Weights of a small mixture-of-experts language model, trained from scratch on English Wikipedia.
Size: width 256, 53.5M parameters.
Experts: 32 experts in each of 13 layers, 128 SwiGLU neurons an expert, 2 picks a token, a softmax router.
Training: a variant of Adam for the experts, 300M tokens, 4583 steps.
Below are experts of layer 2 (counted from 0) of a mixture-of-experts language model. Rows are named gate (a neuron's input weights, with its number), up (a neuron's input weights, with its number) and show model dimensions 0-255. Each number is 500 + 50 x the weight over its row's rms, rounded and kept within 0 to 999. Numbers have three digits each.
Before each expert's rows: "comes after" lists some tokens at least twice as common just before its tokens as in all text. This comes from a sample of Wikipedia text that the model never trained on. Tokens count by the router's weight.

# expert 16
comes after: " |", " in", " with", ".", " —", ")"
gate0:521527520550425523603443469432608497536480489514412399461453479433591440539543551448436535522553505515534510481495500556572521569404507486534505447535492554480413503530572443464542460422418479447426455565546524616489535420474563474519466499465474540532469426541440456470558544516523549490439484583474482454481399509576464446517348487518531460471502594581463426533475433495490567490465522429438472433508416482492496460455477476539484530524456534452440549553487603494471468518529487599510516452487493448516529471465532525415516546493533383455489452513464440448524597546467516458518494467554527529538481545482529572428504448404526583496524584455593471470496490553520585561463557482533520578542548555515558499432507497503412526523441469452446320456469481483539518523409569
up0:506503442543421521419467459513437562548478497504500533576511549441502500481454422582533508401508489541502476555559612494647578427499521503419480504555493476461406482479514562499512513560509538498506517497444481617443468529504398472497475459479486457483579496482524443479473504587472429646481501545447612536461516584507412607576617495508535493499540433462524512514473452496476556532512483552494530514495560494597410451559537508467589491424489509533543456480520530483560601548404511488448505465536495574538455640534411488505586464513424467574473573479560466578463494475477475477463411557495544453470433533494508522481552521580456463509557507479489535457494487515472467535546458427577502443463490455434542508522462533488550489495415494513517480629534468445521431614633496
gate1:509495514500499479499537422500542584538451561529525425441395498559463421445531469465548494416618586488496553490461422492598565602495546528592503527439573501538556560491539515487500524515543476570476530391500460521467517559390612462485448464398634443500518526503500494406561564450516581461515497515478471593512417517446465518464519533534546478458550541467493520508560456478501489521461505539388509534461558494498520489448454513514437581477414607459418505544493506495426473535472568499472555558542514477458466481485571462534515609481508519423471446542475539581436405542401406504527572563502485411426587498469553445410502483502602461505532534527587475498555513504534516498459550492434578537471501499547592472447540480617451522489531461475447497569467536495496550548416465
up1:552508515464493518494615413492570577514510501485409471509434562603426523484458457457491530526500464552565476594477435414510521558491515545535463595437490474468611502356536442503459523495529458578575453446495472448437525470494561454507489460408645514536488513480549435480529474533438507519463470554524523578529418575548467488556537562495512430483547488469452551451500538431486493545498471532415492396391546518556463474511523481558502524514384622445399468557564523504486504478506520528498469521555515456527446608540496471519432585471448567439433464452481434507511404535526480510606501544433575439458617446602561495512448517593533480541538511538617463526459623508471565451478523487428500516449483473531485511507508519578536486476511522464517440496533504496573503477479444
gate2:423550478524489446474582500413501487539520533546509486485442537518485398536405525528526535472469430502495529500479529495477584523571533400552506426572495545440520537480468587521460438529441522546458526481537542571424525426520530524504502603500476505509570546422570477512442507442466581577554477568524556451516427520450567499547524472630520494443488530559405570523524461503449528439473511506497439498442494571514459481463456545561414522514481546533546478524450424442465453544519541536472535531512600654555595481527463514435472519585497426477478538454495518538447542532550470508463625573538559500499610497474510595547573578431415447383468543495513449515571525411391482478533517556491540484530502534530461444499443504417526460537462612536534518633481523412585502482510484
up2:560536476492443552504616584433616447555485487468519422533519533531506495481458458575532547498503505530577461398427594440560513510547466471476438462475383528503480477485497525506476470517443456610477534427474523454513527436505505605480515490529526530493497495486550511470497483484383545479593422538553504366516524513520524455498481528498492600460533543455469481524525504451534543503504415517447557513436577616469553403516464531623480609470437508557455444482527494460528547484549532540512593540464539554561548493544564509449455489555452538564538446563573410526405476472597509459469635482497508442449540463484610479555528515479424483460511560491429442499509598521409532582450509533546546443479476487461473484512469416397541418518463594529489508536447535469570511573521526
gate3:558496610480592410488615461458444537520467490441506522486608572423504508498421525449416429591507514464480477473500479529505592538485584499424494484457562470511436588510482607474484464468491491493555524457483488532494507436567459490498574533510509482551443542551538411543496437534511522545451481451446424414447533498437571475569448409505501438582470478467562484561539576493455505478461528496416370520544541586531544476488501576553503543508492538518341522482433434509463482549494546577548556593416502470531501550444463575462518576469594429508459500502539441567475485459549498533515466521474475474465446484485580520544498444608475555534424487502537453513435476502510449467425512468492499561444545448502461555546489451462627539567448430420412432533466584425494510500582464
up3:449457378523413572498447559534553450450532550597520457511430432519497464525537488570555564379508476531455465485517505515438426417517431536554531505571459465440570438500507445522485516490535512481495481550538487453510526536527509465562474463470535491484550430450450585550530531466479467428496506527541593588549500512645470527426498569510507613415461481572421566468451467480552485468529440491610592488468476411494483497518472428453437482482529520522583440570550564465513519436552474394461449411602521501468454403521520450564493411492468540438527464491428596398494471522439502467416527458535510506543497542549417469451500533398481455461538525487522569537580491480522535524588460512593527410525408550531474485434467520534423470463573553523531512461524403554462459534492507
gate4:553396493504506477533447555536493491581487518504411479583535436451449444425528551552514497574544419497469508537457540574550615489461592494537422467364497561488430583496471452453463502562475527520424508477463562500479525445592520484525445561588496529543403531504464524489561496470485461505526497581501513506507494451469453518574507611521512449520481572507428466466586597592540569524571486499492471459464521491444528453510386519592470524493548499546445580472471536493395496531426493481505483582480495455425514497524408522578436507563492513526605473555489512453442580507558425407445494485509443456514501619571491466431516458567589471503458489526420410525498550439538466564510519570539496423545496417480515548519578496553461485565570581442392491473475609499498495528474454
up4:589551477482477500587567484444542458542460586519465445496506559458539453398524493507475480421600521545595531591598480426451534500520482456567408428430489523526503492465460553537490502535480559547488561498506509457584590465577489522513419482562545573598464542576497542501530557500532463512373524536480535563479500481449554480524423558552485535500470626490389557459546525552448529455505422522564511433544575539470536438529517472504459485504582531514522591408466533497416562506502427551614538538523452397476532460524476513546550595579466418521560457468570504482495514503506527510450523523471437451547469595498600582431542496469519501468517453583559384535552470466556467615468567484521443425535477534522493419491492519459492481585559507400555445496498497493490477510542488
gate5:494485525507479487444466469485571607478495407598428421473418494403585392530456518536528554458434465583576469444579468482456514534547489453479496585524409476626484476489497443558491500609573517456504571404460503514446421489529495582458451511558461486485464510438552548428468379520520541462488527490554445499548499533481496569522494456513505516499575491577545530523438459505444501441546546441427448554479384561438391516490537481519573541529533493486522480360465428524477520462631510499450485519457551603509588556571464562554529513498500518507494533467515504567538522532518552518474527467513545411628450502473539474574539439508537540475488499438519527457564487502413549486465500533444433585539534463513517430592478434558456544537472481454452464534497451508589516440462404
up5:556444470443519598520436587501458461550566499513526489436560512477561494575703430529503473453611572494444521556460523544526487492464589494489548520504565509446522441497532550515548394434500522562513458568537534424532572466523468454465507470419440564587590486532420501490358600528452454508554553513506494454396517485442542538501461552455509566452456470487536539500519484531446543500482418482541498503469509428599534561504465532531442452538515532514490521533518535435543505504464508521518514568535371431449504519355371492559518509490501496498475539566470431427472547453488512392511475563530555603524516507558493590464548576526511589502477444510448514479473569472584563560520468494610508479528505470441550442429516601492542476535469496476476541446459563500514477531483537
gate6:456522525545567511428456538380500467452471459516471456540485493501519544435492487514479442440490403489510470550515508409556507487523451490569427459563544561392471551573566533402533495495434541467418453534531487467503402498622501571450498528386385526336487613489455434419459563428574526449414527496426507461432524535454413536466523510404435432514506531407420413478504441553412517472469486421505477401580485491430613494501549545448508389475506500604539466502491488540484536519526478434446500519548498512527462533516497504475468469547477486546552518578492458454495513487433464570519469503486460457486535486558466496477419491554530482554495612471514535536492516537552507510518542506453550490485507511490542475504567541519635515502478555574559598417505526552428537521576502
up6:484467425446396433562517496587548495532583464449566461567373503451541565471519460547467478576483623511584544466547459544526533510537521528432536526482410497580484497436568442500459528555556516404469545491526422551448459580516537562542429544461576477516447503488505517507458502442356382453516445607542507537521527607471545493524420542527419542422518466470557514501526432463513501488455451476495514430449557500540437528392436474486473536405504521415521592488455512460516408518482478512613475535548536510573549417464459502407491533539458496474452558468462525496531570475540552470472591473450545627525494516508429479413532503486521584494568455506438492469621554557469594530522477454545427538519544493453496412469474455503520452458452448511442489505466538455496502513480509
gate7:524587549449486559552443425542529501545509453535527556524526519402459377514511459447458660516541505493543478497491577498507495562565474577532496533408484456477492569542434502475539594532462487484478497361426465494543445492519436544419508366554438503416460500510514521471521463500512626537486497506478536529552494539500503544480572472471525554461620491529523523496476553505485487468572523521430435581530534501577536493464439448601497488415562489516425465537524512498524554476519453581483454451578606502522553568494548457515415492418441558492504497506494451384448460565528482546491434444443537454436505496516569515528522466535588574427450493475450450521570549561588461425480454506518495485562500431604500552527545550579511524495550493399526474363536528600559503534521460
up7:539472508440564468435543466447434472427424440442464518473508493456511541528523568426500546510475565545472549471389507531463389503481551530506603579522439515516503483438502451496414495526567478357478486493438377478537500480550429408497490483512497416514506488512485483502466495576489451464555530586470497507453519459517537493465555512491630465569433456464558501539433532538521462459620582514552440510494606529558571436453573491503446551512508536519409394480427466477564393500495435519479507482484513489503546488571640484491555525493554505454473475473482473488557477528530511539518468480515480544495526372506487461486487462528522460511445490487431549619533432457525520562580597459545390549380542530419521546472573599459532486497482446473579451498475593411448443499547544

# expert 0
comes after: "\n", "===", "==", " (", " ===", "===="
gate0:463461427482520478425525474570525476472545513435491505543432461466458522518537546504425550578458427508465470419528543423441580582453533454554501498504508562526410568465474493449534470495587567528517483511640411438467473544519500505436508502486436535539420498521541527492394482472489567521335517535578454485535520437585554523495451438392507485444514510515563393542428555485562517568512543389496515506550537503463592511461453470629461445539539464528470585566541497562509480474518456464450506528586441536538549456510516399481438484480446493582417595489518548465502486448565500470540475539422500569577522522481376478446544429506498598394562545439449489534546594493577488465474453455513422517584495504504483457500553505494550487458508552445482511513478475570524540487394511
up0:493442442377479507433507497543501447515454491508446486502528423495438586615577475457542478577452410534493513457588534398447508516411482486525429554490540486582419477526494439450487508534537578502491543547639479456559404534508505456508528506497478545543456525469471537472453505494479501528473512556508454452507491436569477527478502537467529513492420478605584489529388532451622500508555468444535523495587522485417481560556464424577502469501557484564478495536578454513559587498581460547435585510507499539570532560557557555554344553479456505508367534471532528411537516463564500533601498500465450537540535422476440450458461426473537575416596470442482524514473523475519451466477450485485409556552513502514445492510533502430610519472481432507523494522573435573538493451430553
gate1:517437551489495494469458527539532506449520454419558507563492518522472441408527430489447461525521489511589537577510469484511549476447546504496441547504419448458532491482487448510584525483477410536540507383508469488478453510509523409476514451599499418522464564552520491550519508487513520539450397490474434508502503403607540507577584422446498532507590505444524452549529518466541446522451507476456571434544590542588642542483514478534424461582513504505530474533617632500448455401575496448569559544534449489538536419482485494394426525465552466387513440461439495495496454497514528430477495478451523455463570443514482516412541428512485480393546495521525441544479517524381478480555456470564479491523493504546417448589609409543499581465481486549516550413496495587601473453509461
up1:484459552430405494458537520535598528483462483474367494537480492557404492387464448568480547549552446476569551578592471543384564527562560496378413595470430543509477480518481501547531520503466475549469480543571522462422489484457473472440474468512509502541467547438475451549621581535492536436512488482468483492465511446491566534538495501464481490514474564601525526590489444518502558490589498515505495552611544612545483499559475396548485516529513510476504511479473532444411543550562442536537617493562462493491503536458487474505492502539538462420455461384485536457520508478520466511501502502517437515491515457503436500448562465463452528447588531573576453545447385403481466474524483490519441511461557432468377495514489585499471538468539595464541423488598455593588402484528436
gate2:477611567580532422523458440486510410511513504468520493465445581501492442533536477504408533556524557522515494434482484490542459488476431469449537448582497545446453486439460610428555541510481495590554518402470428531564467509548560511519480494435456499591503555474485483530562576446509506464479490512490509468514496544480515471468414455522478539579514562474485480558403488482516484516471566557375573466670584533524537520605540599564507550453612458394535565532474428531453539465397548549523616439446441566536426498487599520557536516485547468523429561581472548552574525541414487433538420562541523415518518447434556554469535507466536478508563595513468510539511480637476508498523491471525438484549533448408544467554464538546504521502533557503504495528533519528473432509532483
up2:486560569438479481602542398403549508487678534479568562450590434467454447547483452483515517529535507612490484528505514481565508498518451460414459562507536501491487518514552412414494505470415531460484504527550467396483508496558531500637473528564553509469494479424436482575435495507571614449506523483486387444470533380535455528424530449501562586482532464564556511493461518417558431498408516566480539496532482510539589560514472502549456484478466473501620468541512539507493569507521554584503476441501547546516422485476562447560508434499455531495455482515520526562468557527487405437565501522498537493528490398505503489452533516497450545519529553561524526541560534586555484473502379425500443501545577471440477441486470395545553527553502514496468592411526538507398488454564507
gate3:374542547506480526482560542511482466499494608503462433448492427578492378407430374508520539458570601497409464571485480508422553523480543484469486407468518470539536500470404521514560452484552427525496518531439420423434435513534438436472539466448456508546570558554509533524429480535484399534499536548510538457488522464465482548505454515521431518431518499471422562486506606565540484505383536545489420430498532591426467494482575467519362530524480544545432554500523544483540467565485501494503474571532492497443482528485549522427489431506566548567438434522494418458523572618482544538510504510535532547485454520513552589507495531461522473533573621455506489393481505503415472402513523478571572505577445476495470552554530508460533459523450510440434561476618494484548563558500532
up3:424467500538496444479594551505429417427562592553420504510489463582475530535484536488555437473572534493499512515475461493435500576479525438549438432476564491526462557429430542515454498443495558521537523452419521510491436419560440469460539479519469500554451494637434585521484385547482464540424529583598488507462573499546507533521516479510462472440514456414454587518480566449571434493457500455504496474530485590412511448472530522478494482438572581436447569466552579505590457525590487472482438554485457476562526475404583532546510479512556528550456427424537452480493456544518472538502535478549530525532424560448489588535510544498543566491611534539520486370457611506433589454502534542475546550513474478515429616570544567493462487455523427468442463528571533508601567543500497
gate4:369522513484500587485465502486469455536575554469521404469530499409592547533518481518572506468524501457457479502472547476490518491548468449535460439497462598540551461477435419428517515589464541437528442560546575503473462501438509510443507493409494557509483529476607537514425490569593486525481418467499541498424434513470455516527510528554579534432361541481533475477443455488444609526516490488506455561454526502428473486507488478486503424479439434473586586533505434503509532551527551474492544508452504416472549507536457521451538612569495492562606472529592390424500565458521534479505494430499491445423448525484491523517505506455471646536435448449444486452609520504421544529496583383417536480493519569572564510462533584596586494451437406468479537479540473444551530471426509
up4:512465591463542440491498566436449550579481447418521504548558555508442511494459510510528503546495428504513521579537564456537490505407598435530461613526452557505507572451486580489465488494557483507501514520530496458553521589563436411527489514534531458532542475531479430594548535525411484450517532516509420593442593519514551500452488540461504550638558487461533472595558582458510543485495538582550526479564500461491452549485492544587419529540463506560433472561575554507456500472506440527549426476527537512480440506480483415576519472561536378385544531491442589495439476562505474504396491619477502503484465501514493443446461483512551355480533512565484513526398473484527487548581547446551411487479529474410432515547521460480432530560514583503618534442485443562450478436577480
gate5:476613570495469496492397512521394518484527511519552483525500491440481448511484560607387421537606530428573426456420579536520562502545590495412499570422451595466421490519530485479537543461546498616400567549478555459500465403477574430533515557465464486498459547485540408458498491487529437468473482500527430508469550453436466497439477457552490476446493540540444488500515411508525567546439557426401521509473460412499550520533485496579392507462542479520474531522435458555487457537518531547472551503439518507458527475485448503530459516532445529406543469525538434485436459542534481459469491390550475419525518558603567449517490474538543498547539483564478387482493441426417571459546559501549518545554493589448553513524580545467535586487455532466520409456459516508607405544492531
up5:541538602507470492453399542472447426442494507605544579509523557480485523508488497493387447531539496484486460451495546553438561480482533485367508553415507480470487506572475521529483490478541476605454562516512586402496495435434585479476541530557474521533457502486493457504471477485592490442504527494464436516494566430512402468424498505501549485428539499547464524471496449524597531570505527486477508484525421377486557524580529504527446448456551474516537533527399466563520468497493512542554572445474509468587520456444462504491481529380408610463539551530545392497522448490541512531488466399495595420469563532589536492569436493583453557565517437615456434475492490447468539457546583460503422533610496582496528559503502518510552570445503506518426417473499486563629428539567483
gate6:548493458413453442533510358454468511509484483484571476553437489440501480466502550554518493532552479461424444566419485472564514574485537460449533533542392562539542501539516554417534562532557507497471391526503477437421479505505517423524498491526552544531459400514525510457467571477509533462509529533500461592466616543544489512435538479562508445488507440449591434600500493468552428559552584475532572495531536559526550485509491512498468533496437481461462528528575544481440494583509463582529493464514490431481414505568539466455524524539493525458483476544501516479520548522449494436426514531429583562432488502488437432411615648488444615488413563408557519514497453522532584536582544570516549448493514442468499550459601551535492531515504521464467337482490474617420559493468425
up6:496526589528528537613510539531487496557468521482461541452552576506480575529588512463464478382483506527477521480552485572402639516628506454591470561554397486504424560501545399519544508457479473518443531434545555442507533524512413504534588547573473470462546498568511505504397479546444383444467456487505516493448494497486510524543589465526514633540440537579500518500487457600541489522343469492455422536534491498442501491474386467525564526541538438483515392588476440525490500462520566500498533486480508489465566428523591472453499544470513377510453499470506461456482545453611567530527527538582479435516496537498578561506512503479458516411465510487450500504575486469542467482562485487532403492463528578426569478580408566502498525468498548531573472510539506537473446469479591
gate7:502460519442554557596596510512509567569480516452512478506523508589542467422428417530457476414432443580507466513438420549510589411600550463486438418476520559537506573522431540446501499478587471423499512483519437443438398553523405501456464530445585497553479513536500494472520434435514559504535525481474404477438447455461431400461404489465510504496549461518542508458517551570499518447601476479577517521402484489469508550431432450494500524580489554482514452464497495515373462532481514494540485484448461433519611509476492478409517418493426568527505543549517451608467563475444527541416566390534497440441535549469447448428481548549458497498514467498420516492448428421475490448402536509447555491524540462602520565530461519475548459380401433503478530522513537490534516521461533
up7:455473336614535508354513443421527380467492470603558513460515513473479528576551503467525531524493523429470506461415516421443514514437508556533500468487529513465544489451537497529527494545498632491521527467444540503485457520470511497416504523506477440527490504443532489554491519497511468581409432491500524516544498548489555519495560461475488488571493537452418520494541538429590523483467464486557587390506416495516486458487642508477561458501509570481471530548523449465533517377495456504488572569483548523476491479418507564621420478545602470533579393471487436527506434579537562543610439567487512526376536430479431512538461499468524494445476551444544578513501517533457472466494508495541459587527461606480493547486543428496510506548468482514566508547576467446439519392500386

# expert 21
comes after: " |", "|", " New", " %", ".5", " Conservative"
gate0:497567536541455474547523498498490498465501584507573460422547419509492454539569371504452486515533600492459489565569509570611498449573409504461496536529550566523531500416568512490430424551494587530514523474456465467553431477416468519537440431433518528533531457521584538514500500506596349506415480472533498520519633476547473462438521542504606513493552447547558441482574566490548472529524513558501545512458505572505448521451433507438425533439539542433537480453457461456436509495409510538461459452467452520560427483517455486500576561527486547452450458544586523512495505510513471528480570508446577457440428524503458553415539688456442479571447506516465521565475454561552475578546445525513510589462544466461519538492463559502527530441495553498457590484464531552494418503594599
up0:515535459587549606448505508443467466529466503471537402390522457586448424535470464563522549528541494549457504526546522490551505482438468491503476529463530556485539494494528512439442495524488519428443511457500551469558451418417438479543471540455526498507425472519599530425442498488534432542452434535419504493506605488491509475511430623522468539487521444554461399464508487571557554558438469522406489537499549561483539498485486579499479571451545592490575445465480419486507460563581459552393471482537465555569490538481516531521666408471450548456473427470642523479428476549583442491527562481536536511468500514525514425482442579616429454579492548493567488483507460477531503595581464541501456451533561433458530484535456435493587517489473489437601566444518558478466493575583542
gate1:451542559585511485587513500533462476546444451525512451393499514430582537500469471508472565462546525536571495375509528527577492583452446430451600428570461530508442527440426456492528483535544574513467472430495527506559387398513562512490577464572451471522487538619529517350460493497374507443521498517481555474426485452556507549523520433530519539394528457464496411506457489518448452516524570447475445545423473447458552525451529568500499516372512696469525442417513534475457493510511507500535472519492560476512538564553541501414457442494503616552471531484562465470504519539477523467527475491604429497517494529489505504445476516499506542456436535562434494480552427502468490518503491439502463516508557614564522582503490484501475521474416467355521412469502447487557507543454509
up1:538582537556576494457559485468543394481396508483514489469524534521463549594491492445491508404513427592573555445530441516495465546480471432507545464484461509538452496535511400512447474466530496546485525450464438503534405418520540507542478477576423475518590468487528501466549506406387467495560560477476495561396462558507398529508507432522629556454567367492496438463595478482492391533472552509530479564547482490432480441506523477548566465427527585492493464376521436473420519515490561498451491506479490463586502506544548502460427490418520594600486442499543561500550509507513561499502533430513432472538477510465455549446474568492470514555488446474475487476478461500362472557511467522430551477499593646519437528565465521491461483448478489508506444459471390376468516469536435
gate2:556540545524522631461514503562475505545555509536491497558573549487571475425468445524459537436439508489607465430471485492480563482503492607459465475506517518481373535454492561617556479460526497516586493549514520563423464500474499495450396593552445570531509473534539466426368440509498430563490444481517480477551553569501542543515543494526503438487553508517446566497453539459481468504453554522430428512517429428434579471503400483551517502539506536464501538533530522443434525588503392411493492474519521510436595523561540462461462486469426541602559565455561578523527486495522520522510541502614530526568457623533523496454499563473524581496532587530520467350562529426441473548495408525455580549515413492470454396528505547526570484526443529417478489552555491541446436504481472
up2:489513467489447502482527469507467529463443534540568504567548553532429515464531507495421484463521557467462484591413512474474518529447532443469490519505532507388469501647443446484625489561556527529471503518545529517416558527518408451566540501499473447489597482416414502586502486455500491473562412502504503524519449554491534463470509441477451482513392543487427523479546557554423555534455568478511514373507451409483484527442481488410483496452543442593486504624509524552485502433503594477520607550443523551440587484448455530531515431593452497432434475448519479471482457484523600501519490480384481521555518600574539502497455398438487481431569498555478459454456599430418528481555547508514539449512411568562512432477562523540506479460474495657506580547435463456474517522473474
gate3:472401593497467493441511554493450454445489506506509554415487427485503466550470425461501529501416559548480537461518402529574457520529498531448433454547473487485515424428445537481466473656615489502448470528520484557494494473475516533542579546482497565484415560507448462453582514568462541458461544525518562452600516441458445400498527518484480535439515444539542522544456454429580570523583453441546474525369566433523439633536465501484466508446464489479540536486491458470532511516481490521504469542576479468503464468457455502433443586476463535486556428471508558526500486521502523394520566462539559534432396545401514451435458468464485639548421488458466436521504477540544568476471574453561473541427553432460528556486454484502467469542514424452391498495488478568614462419429594
up3:477533540468425477553633543626531545467478433545417523601459578441456521489516491450474469542548518490460527479445464555518505395490530565453441502542608481473442475420441406598458496535450461508487567523508570463467446530464584432551447389507464577504549469463558572548495511493486395407500524548524422499482548542470587472421435476483547535427510473585572492537488477469489442494486538486456544513465486523485483576516441535580448547477562543511449558569547595449461495602383436511548497437464562477522537534533581418540435518516540513542452546439449456404546397468514539535495463598476509484551520480515389501497458456413462515522483493559474554478489542488540482493584499442513411495528512606476475563538564528527449554540550462463444430445473507579464475515473457
gate4:509481537470416572482419523484541545542497398506531538527473394527438513509602550497587516483531543614530594563509539492578406495544474511546524485546625435511482569562525443547449565490434439425497463546444474442494511535445520577561444504603493436515556487486595566486502511452483484588528437411482473445416530483526492503554610460493560511487548489449501484441475544462517386490499455533498582568510520437434427422524443402531524381545485408516559549526544528463552526488532397468483565506507477504396409522534473476529567463475482484486516493550473527465467417471520500561497428558546507544581568458440516534523524497523411472501515531494532474460445494609560396509563469510546582434500519541509585496521490395553461485569571523511507572456519515450573497585506488
up4:534518437535509463488537504420484468426516582518491537408557482545515485568380481468417495566523488402478496579542468506482501474424481470441474579523487487464561439479498470518504399417472563555500525492542543539473508491516512441543517423438525568488508457472438529563511603548535543384429526592492611524608482447484426410440448564513440515509485468519425526545556426489555577462463478427506538420528498576537472537449495578514487558443452521471480473403400462619433402485520567552453474492475472510573516493480494492450394597476491589541528530505473537581513516477389493406496543489450443452478492460545480471524504523544567538523533457518543611548550482477468576486410462499474466444460477506470457528506473541345487534452424533496474473548458507568453476386505549
gate5:498499522582413541480572536397516502483563494511423501426467478401502521388502556530502534516446450562457488398427456537535511421536511450528398497489568502518484503500533515472434512525597549453465442466475524535373429539496493491470548480479531607493507589454528401454490439538514513578535503543457439459458408530527635583545599588476492508468549590540493403546445513510529482531471538553500449532455460511529594477582445417531493426549510520425477560562510552568547486477463502374498541513501515460530511532465475568539561545502541521505487582644519471575496471583546454484442488462533445475487502448483503471454581493488474461474604603448479470474557466530476544550467501495549485494498489475563480448522567576506554518451379457532457559516625490423467451480441482
up5:438559519479599497519423417562554485580446476486574405544531620538467549572469435477482543508534525451456529541482512440406529567451511519473583503525410542518440450477426482519571495480529407571470610552525442524601509450546504455543494511493472416485473379563517539416446481454449515451444490469508492584550530548410456447479446376543430515504449567477528612457551504534497448526532506484504536467544555505474410543481546583497540578459501533579446426392556463423442536594460499553469463505447495517473477444523492529438496439534471434523441387313506508492485524488482602443558531519504509538490521563572465531511446549427522531475435452473448485507471542447522497489518554469474555510470495489492504531515476489545494562551510529471521475441390567585532539549503475
gate6:476599454486384496515528435488476418504538487495580469453510443396532436493490508497537555463585500527484499506421426496444540460625488405452561447445512605394489535382509517515593492476532604503530516594575496457454474450470482360493529515475487538516503518459468490558517499502491512552525491494550542477407477578490553531454495450550565481486513451456441455421428504475427578508493465499460447561514593467565535487527459546561481491512474460526535546493596571454590525586497469478465370521412492504432499453485571496448458483536587533466490472540518474561443486507520536549455580382519459467468423472475520533513518493564499465567438493481449487460390578468460588567477498616582510567441462488480476584462456497508595450429423422410438500510519514487502504513462520
up6:430411495511575522569448532531583506605504472526452446485488568596466519517541529492523533471491550521480471456492557481572448559373638438554505540574448521633432502557465475402497492543523410505477516427496572502547559513479493637493475522492451395565505545515567415464474486464428503573573560504491510429555591483476473477578457471512438562481512555551511483503544583468602419573461463555456545493493451608450579483506467525524518588466488563473465414462488449512411466420515544500494597438446508480507585603512505521446543545482448490481462463467432528468553600512607490478513554498452417461515540459525576426448443506450501522413507469466484524505511445468521442425581573480551501470549505510528485461449461532484471547542463597458509433507442488485510522512466549
gate7:455568503470525449473580553476546481485514441538472507466523387562514542482489457516483544457473442534487501498499395518493509513429541586494591594542561514598496507496480483561467459514480416456472428480430459442418477516469493560474538505525484450495499550544545460511567594457529499632477610529544558546477507455470434527521428554466448528487576443512549492587474525447469457484476525509457490555568565416532444396508470488429571505538518514476522506521551449578408473503523519436644548473521486533507465511495511439555525552620516520444498488522520457400572556506485445424518514548486537554536432434584584499422536413490512461563498536597493458535599567597444529496510496500553416580607558534504516449611455515508401398462484534486534439578490450497438445451444546
up7:477473475443490399549518557516559481481497447511425531572473498502530550446462490509479510458442442593429491471493439519454551530385521468443513562481595567603502554536527504541476430500445486481496522503461533472466468447540456548534568531525468420554532540531562448496479447467501516558483598537429534533380424486541425505480449423511463491513530482493499463537454546444518509472505515530433561536628449447435540396515453483423520582468500510505483432556582500512420501511522548437658555519400490566455518494483481431470552498572509493425448518555482352470518495502456440524430453575539439500517506485598613469454548475484465351504535487546543466477493509443435416500512450512544438564607543470443465475557503482481409477524462527501521513585577381468431440457486480